From a checkpoint of a small mixture-of-experts model trained on Wikipedia: width 192, vocabulary 3243.
Below are experts of layer 3 (counted from 0) of a mixture-of-experts language model. Rows are named router (the router's row for the expert), down (a neuron's output weights, with its number) and show model dimensions 0-191. Each number is 500 + 25 x the weight over its row's rms, rounded and kept within 0 to 999. Numbers have three digits each.
After each expert's rows: a language model's description of what the expert responds to. This comes from a sample of Wikipedia text that the model never trained on.

# expert 26
router:487493501502475472504506521506528500488518511474476453473494524511472491547495499472504503472528499540487535501473542537507450482501493475492506507550445547508484525501522480481523519507476489513515473470484518548468491499468515466545462492529482476466503500489541496527509471494514462475489547481504504559501499492480478470455536442509503516482471523507448468504529484474534494465481483475535509495530514499497490482531469496537535533487460463501480527520481469479459504463459527542543472495517480499469479504516531537478485501530463503525503526507480471492488527476505478495
down1:480484499515472524576539463514495503506483486526511515481524503483460530472494517532499521500542468531482443470514547502514479492518462482511481472489511505510502490524523499520496461539476529520538477511509475519494453523485487496509478454505502512528559533541545482474477479498511507503525478476463534518491489482481502458458510496515487493529522521564490502460580487491483498506493517521516530531456467511520501534512505514498467515495522531493507541548496470515499520521510531517537506445479511531508462498459515480480495459533481535490498493491487506482504491509491471518
down2:521455483511469522529507508495538472460495494508523498527464532495466518527467513542510464490478490530469463510513562487507515554483480500471473461512479477509481509491523435495533487520523486540468494504511521546518514463495512502481539530531514493485535478536519493466536520501533492477457514487507506527473467505462503524489528478503501511498490496452479539465526511465483468507477517438523542498483523496491493523481500534527477506487478538495512477485516507504515508524489489465483470512548504509479507519493538518487507518472457495501501457522459477454530497560512486459
down3:479507465469529503477532495516457492541498548474482498492533505481461532461513492476513501492536511464635540508517554519513484501472531507492482525492517508491554490450495502510519531482501511481457480507463491443490508506488511486488494504506517531514536468494456525512528518498525501486501508494501499475544532506522475469526503483526455511510492463510487498498494472481535468565495506492528488492484529517484498521487475507475472514527495468520475490509496491514505516513450525466496528463472506476517516512498506492485500478517516511561543527478500516485499467490498505502
It responds to: Number words and determiners after prepositions or articles in prose, such as one, two, every, half, some, most, and time in for a time.

# expert 29
router:468546507519468516483474524503519495546485508474522472533515492525501534522456522477475468546531504515505477492542496519505485546492503453501506473517515505513525519499481522461487520445468520518528505482522465491522519441487525503477493481562528513493547542513525506508539489506493475449519525528516514497510513466462453479491492468477460535476524497516523473470520504532508550521506506499525536524523493527521444527517499541528504518499476459479503510472510513496506515445489484522517445501515499481473451466485502532476481519517504507514504488467462515504492502499528540508
down1:469483493502482456518514545471515445502522517524487537518461533488540490492489530505475465493489527467533508487524462494471539506532491500491516506507511481546512469499527508483500539553529495499558481492485513555539524488532484515471515517535463520525520479507501501506499490480494473498533527516485478467507476493397482560514461512482484509497528493436499493506534449499504500509488502516511486474513537506538497499491506482502535512513476521509529471506480497532516475506489496506496493484491521517476496502541480504508517503540457504541506479489470514551477565512475504489
down2:465513479486465484532482548500521493480496533507512473518536464513479507539488449527475519473545485516525520492505509544529508448480516510540494479489467481479514514496509487486528463555491485521501471509468502448471484496480481504533519474498472547538537484480523512525536479471529487542515510500499507495545523480462470493503511496504521476482502481515509467475517536537494498524516529459508508520487518509490536521505516502510512497506457499472466526488481513540506520515528534507494466476536516478501456529447519504477547520503539502542445549503523494490533548502519544502
down3:494474497461498512561474516519483497505460508446472505451483465541522477472499535523471464541512500503480493558516508495467489506493511470488517509518484499482495522530532522514461523585538499486475513480504488487522521495522500510521481527532464488527525538484503488479497490523472448509487474512521479528435479516526478489532495489556522497493515495530492470508492501493497461520509472490479530523515457523520497512562521516460495493530505487475494526515494464490469511492525540530492467493502528532456477472488494512514489502504510464523526526438465502517482535485485504469
It responds to: Sports words like game, play, goal (go-), player, behind, plus frequent function words the, a, his in general prose.

# expert 60
router:506519527453497480467509521501473454514481465493474498525542485488465499509481488526495459502481482508510443532475504555453518482531564492531473464465532467515488452540519479499496491512495508452466494516472453506481472482500506503491489498553538519514504471495461485495487490527480463490488521495491495473458470507551539487511477529483500458485487492520489524498511508532444508480481498493480486495472497512488467478492490448479466505529474536514469495515474556535475522470534495502528522503514513473519538462494484518485475534547493511523481511491488554487518488508484501522
down0:515528472459497488507538508490468465486511529484479438469483507475496498510467474506533536489463529481489480494476496530495497523493522505494542478466525540526458479515507524471505485486507530496506503495461500512512489526499465527494467493481475506522498471484498514527515539544515517487521472498486475490505514487518480527476517493447511503500514571516496545534519472494513459520501467520481493517530490535504504502538479505492493486532515530558564463477428469527474505464505535508545481514478505503469490467512538472540519511479504486487495488499512495461436456519493475461
down1:562510487495538458504485529506496482517515516473479517494482471485523561514496518583485509511465527535491529493504518520474537507518532495512480530505443487497463462485514468521536474492487501471528539497503558469538489441479468504508491531501458511508516506470470506504526489501496542545488480495503551496499501506498500456548516500518512555464467517465497485512484536538495515524492483478520463503495472538527528497483496484494511480517442495461499477504529536482472537500508537518499506522520511511530470488512453480479512516511497500490520494553501478476525503506499500477
down2:509521505469535464533525468509468534504493522525525519544480479518512498541529499544534521504516490531494528498467463472502531511463426493512501477453537532532476543488485506526512491500499499560528495489506482523490528527534508462533468497493516527506476537492534479517490488495517485481505513491505461539487526504462526460461466499490513532485488507514483500476446465466514527489533499499536513466463450501514484520499528544529489511475495495517532490466499495472501496497447458514531448482502505531521508450505506485508514526506489493470487487478474487472468515503557510496
It responds to: Single vowel pieces, mostly o, ending foreign surnames and place names, e.g. Heim|o, Toky|o, Ouedraog|o, Och|o|a.

# expert 32
router:505501486459525509492464446519465548500530526518477464531497497534505532489499533487515491529497486475507466499463502539470534483525538547481465526493455466492504455497542487470478495491489498507510528450540463491501469501476486501498465504451472538450496497481504507522515544474502487523471489511530480499484478490522491528483486497515471480518496493540525521527465510471497544479512506490467480486481433464437485488540536521502521491450506474496510476482472481537508515489483476488496512530461486523494498473465515471481488515509508501483477516515512477465495466455495535542
down0:552497469514468517539543503541539509484433486498520497511506524498483540479521532506516476474475500505460518482515472484494448473490495448514527509460504493508532506507493506544517499496491511512528498462537499494474467504512470542502473539532550533534503480493561436503460481460515488515529516498541458507520509470518514512530483471483485539497468466470428481504514508509505521504472521497519457485482507524499506504458489487507482474504519519468490544499487544503505497541479496506523488485472463495520472488461488514493506475473518499505510489504536485464505517449497471514
down1:576501473519495477518507472509466500514543509498480487501455519440505473513511477530501516480529478469489488494505512506474517461511459513502512478494513504495439550498516479489514481507452525514474462527487442527529519507532474504481476514518525520470485498492475516526516481445511484474491528453503512482517487454456483477514523526519535495471499473478457518490542478513562500479523489510462507457499526483486477500499503513549521482466482494529551480496512527514501490498501492456523529506499493485473482476444471513481492490473487539522472445484497519538484516504531490480
down2:517518462505516468515441534490504538510511490479506531491504549486551518491515498541491505495525541541575524494538508542568492529488522505516461483499457448492559492465501491503449514471475519479501439473522517522511484440446478479517489516521511502488510501471520524513470493518552510504527527516504547498492463517510476515514476515453493552466494499500483491523521532526482480504485479507515531511469497527526491502477512503523495465501470507476538507475509490507457481481515494490532482502524533495547484468484506491525503524484494509473477480507482509505474525496492507510
It responds to: Byte pieces of accented letters and non-Latin scripts (Thai, Greek) in foreign names and titles, like É-cole, Composiç-õ-es, and French/Spanish de, y, et.

# expert 55
router:528511502532488530543525494480505537553476523555510539497480516510500496476496499539494509502507552480518527517475522489482513470534536488475515513485444504517476473544465472495496488504556481495478537486508478497497495480519489466516491508497515512466526526473450508554509496471516467501495510494499455469502487511474567521471486533505486513484526452529508523532509496534488524515511501511469511498552448536524457507528544501524461468503515522480482507487482532496513479528503468498521522510452522532510517503523448498481488473502535482504469507525534477539464467528515494486
down4:485495522501508533463480503479490527493489513504512497490467550524543546527508502486486453501508505479475495497460508504567545477487509464463541540469499539468549458551486464525535503504497520447492502507508544541498516493505517485488504538504464529501511518536507501513478494543504486473517514474468484516456512526476525467481537485499509487485460517490540525508504494493513492491482495464506487536479509501489475484470495506522503508529485497560508525503521481515486518532502478458499512525481525513498427545510438498499491451511517530549534485506481494534510484511512488541
down5:456490538444501506552498490544488475510527463512486499523517463491501525475486518495526478509499509540477501480529495469477521550500516464508476528515491486508490478507469458478511467531502540474502478464435520493470507506508436488495507500498473546517448514493524492469465536503535485470548499514538485504494486510470474539522476506481502493491504506528486488513492492537441503507514486513482474501495507503529508510459546509501522552515484472501481544510513475530532485472506536512486505547504470503474481479479514477436527519512489497561471503482526518474492479473488547515
down6:515508503537544456463487490546524474546537473537492527476453497526478500519545463448480489492484492539532484519460472507549542496489481465533514486499484480454457520502526495447560473507509490455472495444491474473509524506531508521521465493517474507502488449513469457501572502476531475501474459488476506471510519495490482526475531534524514509491497508507492477516489490524495497512508484439484483515513509511464501511526451495503476481483513510479516493481516502484549496506484526524477482468499504478534505501486505534539497521492505465511513513510484523505521482475492532523
It responds to: Raw bytes of Chinese or Vietnamese characters, letters like ä, ö, ß, single capitals in acronyms, and LaTeX pieces.

# expert 47
router:508461462503511526482560489487503500471541513490479512527442530500476476512451505499530521499512482487494534500486497464509504451502485485518483510538500495491536482472500514510493533530547473466514468517448518471516536460528460518496524471493487498502455478487456521517479503512522485495516453500530505500508484467521501489496457486550478500490476451508496506510535508510501456530481476519479514467517526471554491492509518461513463514518510534510559525513524559494481515506493488497496514530472484474474452537489480480461484502540505510524492477449530507492464531534521517483
down0:523556480506510457492519534547478538481527535498452536497472523500489452483497491437499516485511514466500517502424502459513526501522476494516468535494484507519469506491541507469506449498472548475495486536507470496530477513531484532495465483479463526522539495548478492492464493536499524488464526497470508516497496508494516494488522501482497519485517524483510490478493516456520503489533514505499549552498452439531496448511498495498510481512522489494516490468474448487482498489510523492495518465545491539516534495516481481508493525514525475538478514521492519488527455487504485472
down1:495524496497526478486484494525481468507504525493494504507531470464512470453532515518477509518470524530475490459536470495464482487522476480470534486539513506541493531548494537522518485486491476484472501487490481495464573518482526530518553527540483477511519467529486532497459475501501504498540467496465487497502509500510488503540482486485496468530554517522478520491478511510504535497465526555518505473526484498471442517485496516465516453530481498516516478517520544511525490522480542496505527493468466488468465503540502491486484503481509543449464490514486555519469521514463474497
down2:496462494476497507501533483502509477486487508472498543485520470507547472519512509525527448495495560501568452534508536521541500517499536525481461499452481514494490548502506469516493500513471516524506497515470516497513495471528509486487503499501527475437477505547488543481491489496508519515489472521525507499497470530456497489470477513515550488488497479477465510509485522499521478531522449498482533484513553503468430484527528505518530493521502495493525494485492514512499495525489472555501513571476496530529480495484478511522477474538480484501458515537500443476498498511518462521
It responds to: Sentence-ending periods, often before The, He or It, and word-final or inner s pieces, as in thugs, Jobs, Bobsleigh.

# expert 24
router:487525483472490447509478531505506491490478517525504535439456502479466504502497508533531522454486481524483512535546502461524514480490541471536495520477486507539534489514468482505492532524489509463490504502518483507510529494496492532470495462488464536531506518532463500473522491494466488525513481488465536516505477515544503510494518542493510484462465515499474523522504520481515470470514528491478482482474469559495512544552565500498500471517504506525528505488493536531496503528515443479480477507484494482507535454474478474535531467463500491517507470512502464490490474559506551508
down0:519497492428482506488436520498496477531476466539506512479457534527476489514507510527485490470490509515491465493497498462489485560495492479490510492511478491522506509506495461488447494522523529480545498493473451490504460495480475480475506479486528496494492471531472523526531523479443509546481493498548561473542489525501503498499482555528508497496511512505465504539532482472507475502519469403464503517533507517476516442533507472480479492485507494510525527524507545518515476524496453475497521518531500491499501507499488469494527531518471523490514489520497513467474510479514486504
down1:497483507490535512513487490505506490448472472487474520521477505502527482538504498547502528516536469486431513539503477471455510452460447482481469469505483525500507520510491499509481551535502480534499502505469474529503452467486460478522459528509527482499506492516496482502519505491484539467481556522498503491522532494502491497538568484478506554548528495519512528527506493501488507496517522518503464499484488510541493543517527520516510486499471506498519594487475500469478510457475499492462502499484527480485497529537527518497516501510528506513489509488511495513512513462529565517
down2:479513483482484511487497516524519470500458510465481483498541489509490489475532495500507499483496494545458559483533547528497536471503490507495544520492463448493502494480507470500496539515476475510488471494494489518480482488530491495539512490458471550483494494497497515535465469514489488505488503495455486513508469507515541491470519511483498528507541511489524466507534501488522512508498488514484530482466511487522557488452470522416522457496532479519542474510485529482485441510507491499432520523490508530519514507493496511541484485539488522513476491489459534487549526484501431528
It responds to: Opening brackets before dates or abbreviations, blank cells in tables, and mid-word "h"/"w" pieces in foreign names (Wax|h|aw, Stock|h|olm).

# expert 51
router:444472521492511482504481468502519481481531495489479501511468472528507508548460515466516533475472451472501474502486482488510503460530518469523480493500493495510470488480496546517460503482511479482521513460470498513522498512539471513501463512491540518502475494498471488497507494475456493492491487534509548477496566521507474522506511514520506474509524496469549527507463505553484468491532509491466469461461481523509507466516507508503481537475469538505484510464522491444487510532496448469455507519463562508559492517499473477542541488517472524493525502490532479532520480483507512527
down0:490485522498493472526507509464518534529489476485503533443482538518512510501489531508458522485490529497501499468511503511495521535482497527471481493510530485501505463464477520446498449478470493466498489478504507508514523493443560532468572492475517491485475520536498512458482503467508498481467498517524489551508475527443507526534492469504521491530527475507488490512504526505533500456512531480512474479512489484491519486505524525541534484508490484508498525543513435527499469462504516527536488458493505551469523530529513457533516456513516498464495504524490547515487486468521481489
down1:493498456512466507528517501533490509524524491487453512516526520515485532443561460488507497488506432506485515456450497523507495465476508514540504530490533524473523515505437463527511429494494524496504513511456473506472499495492529506538504484482513503528478509528485491513480499475510471493489487475500518526505513536576524529543480486490423477511537499505499528508517495489527481464522502468522479490529519481507491487479536532522484519493494524506543524480515461553493500494531475513485506478484476495519517499521448504517476495545516519531499519493474520499508518517465532504
down2:502503510531532511504476473532519491484459500487493556490473493516507541540513491464485468549526541485470458543523495450479484542507483494513540519506500483487501528435528453444540497522461485498492507521435493487510492503505504495478509503500516514520528480514544509493553540486474491527491477518514491515448498479487515493517482548506496510515476478498479518478478484488534516493490535452509491493504488482420491476476470525490458516489495473486517539471453539494519516484443501529503482511501450502505531531483490520503512504488475515495500474513483510506495483480512543464
It responds to: Lone consonant pieces r, g, d, n inside or starting words, as in bodyguard, fledgling, Cambridge, thriving, wedding, God.